From a checkpoint of a small mixture-of-experts model trained on Wikipedia.
Size: 16 layers, width 256, vocabulary 2048.
Experts: 16 experts in each of 15 layers, 1 pick a token, a sigmoid router.
Training: a variant of Muon for the experts, 510M tokens, 3892 steps.
Below are experts of layer 4 (counted from 0) of a mixture-of-experts language model. Rows are named router (the router's row for the expert), gate (a neuron's input weights, with its number), up (a neuron's input weights, with its number) and show model dimensions 0-255. Each number is 128 + 32 x the weight over its row's rms, rounded and kept within 0 to 255. Numbers have three digits each.
After each expert's rows: "mostly gets" lists some tokens that are sent to it at least half of the time. This comes from a sample of Wikipedia text that the model never trained on.

# expert 10
router:137140157130122069127133185160145138110075154136134123152100152172127107156120139114089059134133135126131118101157123133176133078088148187098105135131116098124050130092128125136193163120145158093180128115147124106110122078182097125184113090156116159119181121128142136127143118127125085181206205073112141102086090088109120109120146179146153113128158130131164108110151208198153126139094164098085120122142134093041145097151127140187094118091168144129139129102130156137185133106153106049161114100191162171102109125116104162176176142118170165047134150085081131093134117131140129136066163113148128164147106145157086159114153147148159088174147103097157092044083105118158116178131143103120154193149139144106099156076176130122110141095158187125131149159091097093125084112144216
gate0:114147083145106126153169154100173138142117136128118101111155141065075197118129137168122122139054159101163185130125151108140062020192131138129149147157175147136103184160149137127124105158129149200137102111110146127168105183158115122133149168125104170097159203084110127076130118217157142181115215077080115089175176154154138093158158128112151152104163100109122153114129120098162110126150162140099115153136157163136116164094108075095128090124178127138122132180116167148146144083168138113113134158146140159140180128072132092144089136159179179184132101094082095108148055105110108120206150092159104136139137120121213091158045137145168165139119131155152138120080100142162093112119134102089140163143133089140167136138172122083179118113143092168129164095176132128131152142133123
up0:110135168166125130182125116126157131044084123147089153147121105115170121066164054128128158120116093120097165111181125153143136171204086123116128196169119130124131156162131111143111109096111192172106161117101127155135129132139073105180099150169171116140114131102209105148134104036137158110130061151179141136142164139079034104175080115110159131153098168111148115109126124152078123065112078106138152094156130123151168110143130048160119125144124153145061110170114155095108093136106082118121135184053165108118080132143133134165156099114114105130113145156161138110119139117115146097154136135114102092184126089131055145143152118172165115117107115107117214142163153089146141174118165169202148118098119110103078102108117170115104078110141113148107165104094093144064055140167110
mostly gets: " Pri", " Hu", "me", " Grand", "ine", "ish"

# expert 3
router:124176117104163122112192139168166099108175151135138055064103146139115082096083140138116113111123140064096125091130149095124097125181126117137144136097152107086127052151127170116148136140134146136118175113134179072095101125156080091164177139117155114101121139072097163119136168170170101085143121090117154153156083087146136069122055081105203131183133180170104068110160128154142146109161100049102110096114144175057188126167165156125147121140140123143147120162113198154120134108157112147062152144198113166074150121210189135149079156142099148155145087155148079112065123146095103181181132135167170132150129088151130125127088081156168129094149154100131135081134128096109150131190076115072121116149122173092124129159151100115130124153105110100094138104112138132177102128077107
gate1:122133175090094126063131181068127068110112117072124103166182184129106070135088173105109131140126158060169184080186147101074088114153096153116125094068136145098107086210147080121109100116155106118167124111122144145096158110206130174127125179139120114144128046126187156114141154115117124135115154125128132109097149099141113181151086199074141141146189120137135137107107179040140090095096090170149139112081171121127117128133158100094108148120192142121165119069136066169110151148179171074130093137138120098048080132152117145128074139133146134165145112149126146130126149165141095139135107079121115015095136122135101094120111148124133185154162113088158130136141148146151128130125097078131195144163170156150112136075128167130116124140113164062118148139099152140121160129136112
up1:137168120152150099172137097187125157147123146160145144131089092125177138135108087139124176086112103146100110137057133131085174140145123184217128095172102136154135159140127147116179087192124167135097174122147108089078163135057109091090128105082142155132082147114094097106125095157153140182132081114101094148177148164151148167126161047198102106143104141096164115096119134143072142118100151156081112138179059122136132114100110100135139107143087129144048132195119122114133082106084066146088163121135157138173141103078089093131177077136210107116112131075071148139082168116119177129148151215153139165156146177135192128139132109153156082113094135176093078111117089114102081120144132145146133090113127080081086113181138122136161123114164116164104150114102112080137087102130155
mostly gets: " S", " \"", " La", " T", " M", " Con"

# expert 12
router:126113101151136125106144193171161149138134120065097128063115172199108161117116106106130108153148161110140147143149135220112129104094141075175152127113129078136111115164176065097164159101181161129174172134122108109127102142107077154087152113077112135075185138154085087120110153128144175188166147131108108164101093102137162138168126086073159136128111170157104107095141100144125155140075102097152120095096163107111198231111138148163089075095173127115149116103151160131089155124163203113143184129101081163121081156158120121158128117116168084147177106145109150095061138096115112159152073166128140157130121142178086145135140111116189110159135110142101148138130116114153127209095064179075163119166119134111068148099153169110190086103168144125100127097141101138136069077127104
gate1:125117123145189140169131121072135138179109134150112150067119173143146141165073140162137000145162119139121105162149155145121178124178149168136112131056113116136121163141066149192146163141149145109110167132079086140119072144148135112091151106157156074185157077166136190133112102189107188086119170174107102140114087119150166121073140165106152110103106153106116153128124046134130086111164142158130027108179077103161102164099116138101165150178131124125134069101119106092086072140137141131143054156085114085134156089182173117111176116125192122107092156131157125112124136118173065083157093128137118146141078147170076119119169128080146112113143114160064102155157148147152155142154133171108083120116119143151129163139111105100140151111148147124104133110139129102161145105112203
up1:138094126142090104176092141096124127095154167120104154068150110171108115104090112141120074148099127159116087138175142105125178120124126126153141144070192136166084092091101142210137148192133145147188213143100087088126150145133131106166144133161132115148157048109154151097149153200122196119098197128137087118130103085102108149092167083107127165160093096075118166164141076143129081094147176157139072203147092095146121133124176104048130098153119107097136072136152130075096108103116161135171111092101171180132120080172193115123155037115169116154130153132140099155135119130169120150138103114144131156167108149128120182022167155085165100114140119140094104157153124141102121198108113136107114114133128092163105117130099103106153106188148158136113123103138181138152132166109145
mostly gets: " 1", " 3", " 2", "/", " 4", " 10"

# expert 0
router:164106137164073103126149101168160101094176078105125096091162115122126107123103139147098123084131188095114167142116140082105090138158106108103146165166085142103102129167160066129165134097128160150101143089196104098106146123167084158087142149098164098111115174140115121126151146161189216147107185101129141106178135119075182119135142162086151132128127125131087159105079147112132136158083144149141113169128163121157148141102128127179144070090124192129050097108203114095188139076134126106158118136156112056156136152153140151090155126115165178112157029096131088090149152128164080150142168146149142087185126154123119121150199167171095050169110169122144135108168119081124149131096133140111146134114154153163098162203140140138150064165126173199125124126120090187135084170138120
gate1:136181149188123160113156062172094138099145117087145124159112139089126132154174148116097135126152113099122094149165151173077149151119183108147100116103145129135131213097117108144158174119139091203111115175075078150090189140094124121045090103077173193101132170184134150131179136135145140139102147095120145128174081184089118109060139119114083102164133125111112116148112073155142108143047160133062113151138118126135122093132113173066142130098072138112115098124087132061080121141085070118100066123068109134195111103144099041167127095140132124133110104119107129107101171147134129154077092161128134083132162109173090130132127104126125135145073129143151181111113120125085135093111138149157106155161125142120090096168125152031077063173127112156130128108118074160105096113164109
up1:097105097072101124178135142098163151183096151129131090106159156151148104162101097127195137143111144081138165115086105143177108104114116156113091099160115126174182086125146146102116099154086119102182137091152186126143081123167118190190158162156108101123140095074145105129090151122126099122101148171100139170094148061167165193179145149108179169152109129137141146139117150129089105134176103131143105116120191148112148171077123076158142128130135128139154147158145107151168113132168163098141145154185105099075139133063099167089143179110111102099165102206117149153158070138142113139185115103159112184125127105121107123140067154113146122115230106138083127160128145106182172160135094114088133090111158110154128133128155141187192208089156161103101079150105158073200192121085138
mostly gets: "'", " Bar", "ley", "all", "ue", "ate"

# expert 7
router:096131148110106071154174108141176119142174120075174151107157125150130136072103146084065053116121083094098121130198079181106158129084107121126130124134130062145134126149173097130103106110104121137098123148133099091122116099118171133118124131069068115120104164146160151123118114116142159172130163081136067113105059154059148133100142096110170065118100119143093114119098136161139126155100158136074055167154124101082111161138169097150063122137186140114050118197110079080134222111129140068170141104103072162091117105113137132171085146136152112153142154136105110073189178126093099179095145173107154125129122140109134168118168112145155129137106091070049181171113162187202126114155079145134126150109120100105137122111150174141156113102132161110111110094109109097171103107162126
gate1:123102135077136107128174122106137212138173109163150118144169099106135106139076153146113090108109086131095139107144153074108140167156138131144125166133106125140157120188125064208116148122093124129135080126139182156160112170045121132112102130134122106091142139091140175149141045141123124163080213192165130108126124167065152123102147059076141076158005164157152140139147088139129152135118129162088151117132124095108106127097171144125153124120122080157143069150101122137137137096109135085177149157151161163089116091126140128127129102120157143147154155234122014130082144120180158070141161069117085139146102131094101113128138121131141144143157093092098126114128136140142090132130101105125083048131125126153127088110076157117138118171125210169111122122093073136124134138089157
up1:080090107146135117083191178045045162108163091067099145117204150106057145101164131108151069145143097127056112145129098171113168152142159140049098205127058114141134120159160111159160174152104119117124093153141104153123102151106140097133105168120117129161132148100151150112157051123168180070097144160149114094096170146098158100078181045122149117121075211105072142158157107147194144147109115197135152104093144106088116117110097150140128083084103124117128093139112129096165136123093110109176117108106145142156115073092121177149132149102122083127114147205119073161149134110136152135104119097092091127118144079155112076134168131152148125121145108122090122073094183081136073091142097114153116099141114093128158083151125150123155115158130133156103116089092116100109125158126157
mostly gets: " he", " we", "mark", "and", " bo", "gre"

# expert 6
router:121128067135152136129172139133164150117140131140167134163167187111157161082123115101147140129143159146107129148102098137127144083106160091093159141108118107098082124181135127109136147089172135131112145109112167132104076155173093078093101146123109063118120129101104092106136061129125119181118135112107095140105104139146132102131103149088174107119171181208107109072149129171096143165098160078145060069093198135101184116117148133149087102150145197140128138153122119102190110077143184109087152118129082159158089103103168101137147131155117094158177108100171096098060128122174112156151064120141161176173160166125179169152191084167106091142105129170131095094098124099162167117106123119077195102103187122102109100151133146085118158201123085188110055096107105148142115178155210
gate0:116175085142149122164098150147128107158158125142194132137120180138110148134150096132155090120180145167161145099129143141100154173106131159149132152054114138134129092117168183104180190087108127095107210130102139147112168117142134130117121153096159083142093165068140135112147115142139186136171219143119144052116095118157144137116213140141151097102111073087175119154106135117085125143138145138142146131115178101188128120129102109169130105090144206100161104149142115152096081127155232172103148117131199101192098116103107116130075090126054078140157154149102147076154114122118112154136052129059130121102120113133121168131096125118084084096103144154111122137090122134092110207145158113098148168060190125157130146052107128144113147113124106145120100104075145185175141077116142
up0:115120120088110154121177121148202138171091146123079147064116138165126088171118137174080086112124141163038143152067086110146113125117107124154116121180157131136138154119091028154123149114135139127152112084166067161150115154138131107117150099124153127144097112167105133095158140168149101164075125113069116178163093146121149085146106107202090214132106087132139191125174108096107095102140091140109117128185106145135076130136116176096161092110107090135110110134134146115143144148153152077174090064142156140138092114100153099110137096166169146144081141107141157161114098078101123082117148092151116092114109092077109087122118091119156150115105172123165084172179165111148127082198163092105145088139027160139119140149207101116109156187176098147083147102127108119136130139205094
mostly gets: " –", ");", "″", " ·", " —", ","

# expert 4
router:154180147115133094068093110116142104143110147116104116131099150133110113143092122145030100094143154090131138089107093143177123179164117127125141117107091124134145106147108121163086121151127161186177208134160144105131089114040102067133167124139059108081185136104088145152046065106151090152117144132158076150101101075080090073109118121079152154190103141151175111090182171141151104132122099102058134191173151072113164164093119144110074127165157133168108139124210162115113169123095159154111135159104135174122127077119127137133146095163157087195141115094137145100103142120105072136121114118159130118126168174190105150091106160086147087175131155082141101043116137149139071163137103111116139149141118150118158158094150114079103096183098158093104111077117099102142128136123129
gate1:172138068143086170108090139140131137152110136125227052165114143109097078190105177107103112112111105107125160127142090100232120126057139118190134120078097134119164193078118095161109132132115140169125181134153089165130120104086100175077099112110126143142135188130115119098126082152054145203147191136143122149122139111090159039141122154173147123133109093161205137158103118118063150159109150103166110098112139142170127138091122132136131092098117125199100087128119149103071147157133143146114158135137165145123120175155079105175109117105101153131147132099132133105107118089159162177073114168177108107121044166135153107159098153101131130139167082159139146093083089125146152146133161134131145121140115159125108143076143145137098181128085149172162163118178170043160131144113117
up1:126116177153098083171111170117191071119161137121123156126089093161103180120137139136101132130131171170128149133145140123149174090136113130147109108141103146165100143114136131174146100160105133145118099195160178124119145124131174092109132067133158134139111132101161111119120153176167127162196107151141195191088147155125182171125111152143077183105075148122160142058143139124150161123116134089066166133190081118102123073116145141088167129180167116069092096123111071117134107104156137119099104060106118064139130170145124117113106098139120112088067173171136090109094144123097123092112095096072140091122137064094050146086152127201135094133072155127146050207140167144079099127124149072138145126087091179119184126099137131080149115137191125161152104098071125195114093120151144
mostly gets: " in", "In", " In", "ctor", "ject", "dependent"

# expert 5
router:176205165104154106067154132158118110098135100100095135118115124203134043112112150164135105128144142123089135092098109101134121158135163063101124091102185148106116103121088089150135158119101153103166129121138149110083115126146064081125091101123139144125163174152097136165126179182116180155149133107120119188130118100109119126072084107102176095098133168150147110078124190151132114135135186083113142132154181087087098141072143095129101110121136169198106125173139183143125175117170100101091145122091109052083090106168115176109123136160166167190156092135119140105130155134129127109102102082132097135093131125119098144041117091108119139175122159092108167141074194116140120174148082129094131091085073171136135076209157142118098098125120151172121127108059103124227108130159127
gate1:108140114110157144111174126165078187160137090058151170122138118108084141089156195096069118162151126116125139133110100161148197095143135130096092090112104125110089112144149151109130134147123103133164170099093114125213091156173098169106127096151092122161116132100120133139158128191138072143199138104104163141115112097104105155171154184111131149137116089123070113148192135152133100142069135102104163091119147161109127183146129149159062108098139131198162159169135150099072190083134149143215093202169162071065161125104124118082064155132143055177131095144085093134111109137118101095129103121104171147115130136151131137120115129170151135146094141159153130130142086185127140114148083110099117127113087091105140161111217097082091159139117143081151159164155193191110142174094141
up1:127093067196078139140117151104127065158096163152184122148074169165156130170094065195153109188105151104129116083148120068139066179137142114147135152128182086127125166144109055139132170117147151131119100121199138118091150155118100109154122157150141179071192111176106073108133137093114186103069131183105121095122098144124140146136097116186133123127078156145126145146111105053078187158139146115154087155161126154104120134092128156118130113193090082066113074070164130127120108111098099098089169118105096156151097121134128123177122129120153195049127137130099144169168113131134162140150135127135087085145132143101138111172187136064105174129089120103109116162132170144134102153098159107147109124096114152136082145143065172137195143112137130137143162054122076119140121127188088
mostly gets: " University", " United", " American", " States", " state", " National"

# expert 15
router:192111082142165128091129148102138091110104099121181134088105138169143108140108106166087084134102144044137101123146111135193100140120116114149113113135136110168114122094173141099129129119069109138120118140120142073105183110051110106096115127171147169117134112186154064125154131171122137152099160125118077128170123120073129129082130073108134117187123133153147103140174156147152130169127162107145149188093204184120178154134083138155142100129143175127117076184125157136096161144178139084144093112169088128125103088136075210158143171097151146076179126140057116108091162058132136169128138090163185152099161192144153176129113164155144129138188062102080129089157156181117163164098072126143123170146115202109138113148122147085099135198098161150072115121116113182130162152146119
gate0:137109143120086105141148139141150144126101163165159060146154190141105084154118140123146137090120119147180130162158096138125141119136154157122151111169113156142142121135125112082182138115114089151069082161152140159118154070098128126135185103082148152190188137107151114139109128099094151128103119144127116074217123126144143111128107142084187141134131141117164129094120137109175138179141136122135167082105178158138070154129174171150145109084139120154111132185113175159078066146182128136108109153168107093170059148138100185133110192122083057123174069127119118159074171128134176197075101071143109085136074085128110198132117132124109076082144142083147090059114106121072177115115097130084101133180161119097132132158102120115149162144204117147128164106158108095140089059129212
up0:130155119128102115145117140165119139153169159121082123093123130095101068134117112141105072176070051144132116170099079136153107099094213140183154121128149128165166138094109123139171134181108118175120140170175169163104152105122124126183139109137153119108083132101104117132119160127135108149165107169173077135168145136138173168101081154074142125144144116168103142053160142151133145158082185120140103129092051205163171136109125105098165112143179095135181118108143152141119109161127203109115074092086137098157080147131072174099172145126116137057187128090115130155099116146109135126167159057091138123103062153139115120097170150109127121112065105083101064104112128133075059127082135071167123103206142156168133141146122107124134168124146129153159081128154172090157162066137172
mostly gets: "end", "act", " the", "On", " App", "fer"

# expert 11
router:086128170148185080138215141165130123085105064106084106124106161121085116088097147181077138163148134106113143177155151089145130107162112113141134131142117102144125068140133091153069160110129159108140193127134120132123144081121104077116096089152139141118142170117113147135121090156157154138119151086139116138169125148130103117078104092092167104127110150137160103125133176126217112133115161124118145132127176118126216133143128162146153116060121130107157063128162113087142083158170134169116164111127094082147088056127127107162088119081201101125108150108189117122138182156153133171093145110207101097133133149164108136158160143122131135137177189113152119152175163156159207173089037183090127128125130175093096168128105169131069112097052126141122116049137093159133089126084174
gate0:115110123169114131110130141068147163157151099150106145118166102099118126153123152126129132135188133066141135065120131179074106129159168089177099158137135132133180081154153092191052049074140146151159148202142088215056118129107143144155089101177055122131141167093136108099153120142187122091140129128108113138162098068132132115167096102137086067141165157115106110166159111133127105114097133091148125131071135089092110141097119088129183176138143123072160109094127172128095142124092097074077126148126166105149087192122090139092134144160131107137107126140114153183103120174131145132065154122095143097105112132142139112156180142087107138158183090140173094081155158114145125138093107110097115105173122161098140156133180117043147100098095176172045093192099079133104143101103154
up0:142096138130172125087098134081088135115147138161154136152129173114168100201118103151084059193125131118189140112116098065126155069138113094123144092148074140148103139153088116097125063179094102113079211145167128059115169084103152069177162117149106146089127143189144122129137126098144168128100157137139097134113104083140108141143108133096091115104149130158109133141115133166131091080126150128201145136143108132104098149115128120184137104128110209134057165145124140105080118149149110112176122082101189138189095118088116126116131145084188135163147192124093110156133173135124173113114106157068150160134109156117112065174119095153089128134163118159139112064166145127130117134050088108149193140169111098158188140113149061122165044100120165134086128117142071079116125185141130
mostly gets: "–", " I", " E", ")", "p", " A"

# expert 8
router:157114145130131057040101145121141112154176112138134091104086150150132149057138128091094095160147134103149159169154090083090074108130095145122179086154187105150120106153145159074075134159119189150164134092146099098095108077119114146127103130079101100107180145123029109129122162161146154109098080143124137157157123111150132143084149132124184094164058139163126100125107164183184149132170147108071105155094161147145195164074118140178080173091122149130112099131171148071088183114188177071093147139127103080085126123149089111179151130110137148161123145134080114083133168109125130115091114134115132196151074126132092114094117165150121095177148067117077176140073183127192106116154057145104160137095110129111093119118123108125139117160073136152101110151104123183128102147133157
gate1:181108080140152147106097169066146138154124138136086122126129160071145151036143166171061137149183153166127085096113113216115144141183112110132112168129111091128123126186146202158118208163129117101122181199162093143102166129122128092123153119092123121144110150102127124117097120187171125111171192075125143122115114200118145161125148185122086114178132108121157155106146161107055097185151076113181119163150136165119158128124110132118119151126184140142137174129084136127131135098115112146149159107121140155100104139152117112078140159082147164129164134074113143139184079183144113131071144096070103150158163116074132150131108121157140136144114091139134143188063090115110147151137128174101051112068099120207105113117157076128125183080079140142136091085144081120137070137136126
up1:197153086132140139051124160077170096180076092158121121106104187116123118079157141131068146124227135170118075055120126148114126127170150083111126157146117100132144131147109169126143153158113133105135122176135097131107182149072101152133138081150090146128116110133110111153126156213195094126188162079137142149086174149125078144214128137177094083136125136092177163086112106133064091179131111139168123183138129149159139127137137128118081180197191127109142157150087173140113177084101140141068171153105156167089104104161089119103113133131155165162139189127122143135175090137160081171096109105073154142172135142101127124111116160132117103199097141144126141170100107131122196171132120143139073094073109161186105121140121102110165145110121150128154116100104109140119081106092153
mostly gets: "|", "==", "===", "\n", " ==", "---|---|---|---|"

# expert 13
router:137132085123135109167159138144174025130202110083135093139123163169113138069050092104111123076092141098127152149113132180130089113135176138106186163140125081094134044176173136126166190145209124126144107204134169113069069108109087118104124180088127152139137183136064141115094145163163121124172194137081174133149093116150151112125109125143142096147123170152135127060167093151130121169115085077134128143131201108171161066092176176136129064080155105115110121151150161114128135128168168124112107097128096140112127100117113104125126157098174114151137130121150101076095128156106102185087109153160175139136179132166102135119148131163132083172131126132113168110116138133199172117152101129102136110127113125141095128084166124123199151133109120089125107087081121117148045141135164
gate1:116184096133131195156119125143115120100119146100196118095110114120138099134120106142143125169115121108095105098130187132138175133148113132102109160136184074128124118150169174179116221107088166158117137156189070169085174074110087134157194118083122136120163128168139141092120168091125082137203117097111135142157164131061140083098131081059078073138148131098194119071157138102078131080082155073083062121124169159112148167183135136157128162142164110091114122122090204177120126101132149123151152111152156142139087054128098119135093127102142112121144103113108111071174150092087132168149117178125143122152111090092130128151150155149113188164125101141181150125154118058073096150067123141133145150131168151139132134128091167099179162101158094158101173120137167089103093136191140
up1:116087127202166148135149128214172098171136134143144119125142193045120183069121169094133147120182132133118115127114086129135159123161143133172150096093159125087109048125085158096096111118152070095122107132113143165162118087094160168091140157164100127091081180145065073116116079168161069150110116121200139111129152104126140107077128108131093160137160082119127156151114154115137080103094143164170183097032124168160132082118179120110119115112134110112143142119112179128125131142124159164179078060157178116115152119097097178189099105106116070100060184165161145125104164091148147134118120142198159212105112112134123114130072136126172115137147116163100114074122091122147139055146152128129123077105131152136133151096106123157167135130119106100163105098139106130094172175137098
mostly gets: " ", " c", " p", " f", " g", " ("

# expert 14
router:069170093137168112117156095161100076141158139104163112078142179201114163122101153127151145124111140161091105174144111159104145198155093159168165168148119119144116075140166077143092147130177108193133172149128171107175165137088128120098131142069148135120148149142103147148112144166137079102124174112094105167106157125111185094182115095123123107118175104178022094092127103179126167155079151110108110158119113095159133113110161206178154113094190118128087099147144102056129199144159137163162078136142104150164119095136136093152066137110143158156165153106095162103125113145110092105112085150138092075146116148171112104107130090189114185166124123163126147178146142069155113174110173126157108106139126172155106124120188135149156100149149167089049092086118131164133140135195100
gate0:179144073106163114127131131097142142059147122189117138164171134132133143128189144127139149152102103104169111105113156111101159160177107142146165125099135133109170152106153135149146126120134173137193103172109136132122116097146092207105128125059111065136140061095106132159138134171088148089159096101146133158053174084159071077073134131145102135128098107160087122102212070154155126135132065103165111116137143094162131122129107137095120075168133176135145097084136160141192098093087114165113204142079102148125150107146153123183101108091149131084108119138128124112117148152172125164076119232070146179139166125185154115067081126086104146173186151161133119146121070128141129205145140151102116105153134095179041130114112118133067139117171112172148133159092098116145105130120111
up0:092118107057078185140210160150173119223132128131149074149135122127149163131106157114167122134114084098104139075084126155145097142152107134126100141163164073151147099143072108116139150099163166184117113077179112122114142182111130105113171153158090135126120090147104054113084105166124123178118119157093136115111104126112160178134145101166130147198102150164125134160166146169082090117117196142200138135091096165114034139125115130086174179113132099166110132101176122137126130112124086160125085069117114184153140167162131108120166115110093120081153145138184175122114122109122093172061107216162062085073158136136120184138104145101181104141092112114106101122160133137102101094124162154111096109153120169131136075126142086059080095145169112134120102164162153106109158101103108
mostly gets: " car", "an", "ed", "ver", "en", " back"

# expert 9
router:139104103097155110148100177091194126115160157079166111122133168112127129117103127166120093141081144118144163114109167163097095093100139099123110141095222105123127130209186099065226155118132112144088174128119145140094099138062127116141077117107077072086154145139085092108071055150145074138139166120104087157100114069114120134137124086141155086091159165168107136097149170111115099129157088072077112091119125183058147109143172168167131084074172106154138078166115127083141127123116146065142115118118128117108147108121121073185054096117074098162142124140107099103162179130157144129119118156143088154056143119126125156153133094131164102102162120152115172150090178125125130134101122147168171144080145147138141077106104162108200113144130169080173044114129139127122115102118115
gate1:122098104130138165141141179162201118166087093130128109186160153120111143136150170145129100108166160144131131149178120117167107126095097166152108090096149148092144141103148115118165149129124179056090089121118180159145127114108183144143124145125153155140161169142085104191101159114128110159191159070150150125117094089116121107108132101185103153129118092086145181105140173158183152118171165116203135188125116182140089127164143141124075156168093136130104120171115173145126173146064109147156060093115135200119154123109173192129143101174123205131110134163098152080189184145163128143129169186136111179107044150081099157150123074116196093149122151179118163091104113122132129154064171105147069112140168182149149150100110106075155122149120153108103096166138093084148171146125150
up1:114136104174111113148104145134125147128105046094141082150134174083091092091124138116121094178123152195091090138044163120093201179112117113151164202084138127152133154152111121161142160118133124146175135107113104124155122126160110150151112103110143109155096126088153169127133128087166147122092118128148092122110162133169175118104129103127154161127186141159138099107132141091107146161123214148149151097122113134158144113127148035153155107094130115103156152049089132102095169145079120155153161132179156126117125106078114131071049130124102132090132142090093147153131104072093112097121096098104129156109194101147195111177182187125158166201132135125122095139149113112167107108175153213097185057120117106140107104129109126087140102055070095151082128039082156105138111100137125
mostly gets: "ul", " El", "hi", "z", " Ni", " Su"

# expert 1
router:111187136050131112115176165140150121126108108119128121082135134140104147163127156121169107115107123135121094151144128106142165098118088099156171089180125114103083114167118140120142131109044099094165119197128121084113110105174154130053064165078136128094138176134122145134079117112122128115197161100154165148121114122103131139089128167155142139103057192161108125128147071095146190092143133068163137161035151123100128175143120148124128134108150129153122124175139165148144111076141166168119148078125105123121123054185120159119082195092192159106094105051170144119136127068145100159105100090159150151133120156120133176055136115112170123134081087095147146173140144093133184149131182103074142164196131163130121096113165144152126151140077141144139037092143119145182133158168175
gate0:154064161180118129196146079196147071153178178115118106082111167156143144105183094208180139139128136192170116113128118089096111080220090120113142101117141132191121081179110093167093123145082167139069144177116065105173106110112135175139124169154094100134106162109160116082147117139053160151129163175162110153119105086120121122147097076098180144103175162151102157126158143144153120141065137134075167113129052158102191167115127145086136100166183152124100086119086151123109132149125157141108134168147150059149113097089154119136086100136115131142117130069140072090146119109107136146166200101115083153091161132105076131077104148157100107176136088109190127108091112126090125151112148121120131172143128143114115095116131111169153138113094103087106131148136159089170168094149107
up0:108092192164127114166119118143110042095142159105104082102163116113143143178131107149105101140148118156142079058141120167087083113156128039131166093166105061103131091099157177173079121126135192145101173169089092174147094124141169184105105148123126148109075195144134144133096094147093121150140092174159140124105089074135102150145129110105109120091126154165102162125154086127126168096125088085083125142114145109160139159092107134122106086125152177129133157116105216128116179195137165144097117174120105110160137062121124095112067113133164152111121136128162083182169110159108103193195137120138130104136164139083083146168099175118107121171074094094124089144133157181110147136151123054174133118093100193117129096098073127135160099162112142180130087106138104054144118117126173
mostly gets: " Be", "udi", "o", " Te", "The", " New"

# expert 2
router:126191151142180120097127180132172140126147175098174131135187137147112092103146168154117103106151102132127137132101123132121158153137067089079107116096138095121102122126165114125127143110128161059153101094157129122085146150135143121103103132145071136152175152140105140124125068140167107137178191041125100099173121146139153104085131123062139110138112156164114040115138120148115098163100131128056150162117194154145136165122149112151078115064133174113084115138168120158180126107157126124081117107110121131092164137138194120176090140107128128150153063106081136119088199138195130133054127156131153189122107140159128155103115068110143162185076094158081148131069127125128198137137064181080148168119090196120108141159181156153103098107126175103109111099100119110203094087194146
gate0:111108143147092110099118093156100158112126162113142110177172186077177099139042062124153208153127114172163077158183157163088111128168121081145112094130107165149157126141104092165186129190135150141121098159095152142059132138147185062112101094090084164081127087135110095097117140086131157108094149143135153143094122153166176191192140147109110142134068160115126177157190154109091129169084094195131141098134123144150172126124131126145112116152155051077137090092126145101162120160158108108116063143135087119136156107141120101114118143084175124084147113138109130151134143140132092123091162101147122165114125139127108109165063077106126101127075093123101131160107255117130162124120091153114122177156118116119078180145177172203151129131071142149119151119106131085136104119154096
up0:113093086107180164151148153045127141165105147070134125078132077156144165130179177132097106162149153102069167071139122136089136141118151132115150112055139123124152139121153086093134189134145112108102076129158129138157109112113107180099140092121175145172147155137105118160084137070075044126181119125122099175088087099139063080084208107121135066108152094172119161164096130128111108074152146098104098111131138123107087162096099141152112158084164161210128088091054105135085135102123112146123119103086177107125122152147207096162113091171141127163118158135150134137115152111154116151116124171146156129157152114102096193094153202145131169146151179162122152117088073151132076120140124149184135084134062100058191089124123115080135080114126159092118119136149096141140122158123141
mostly gets: " to", " has", " also", " not", " so", " one"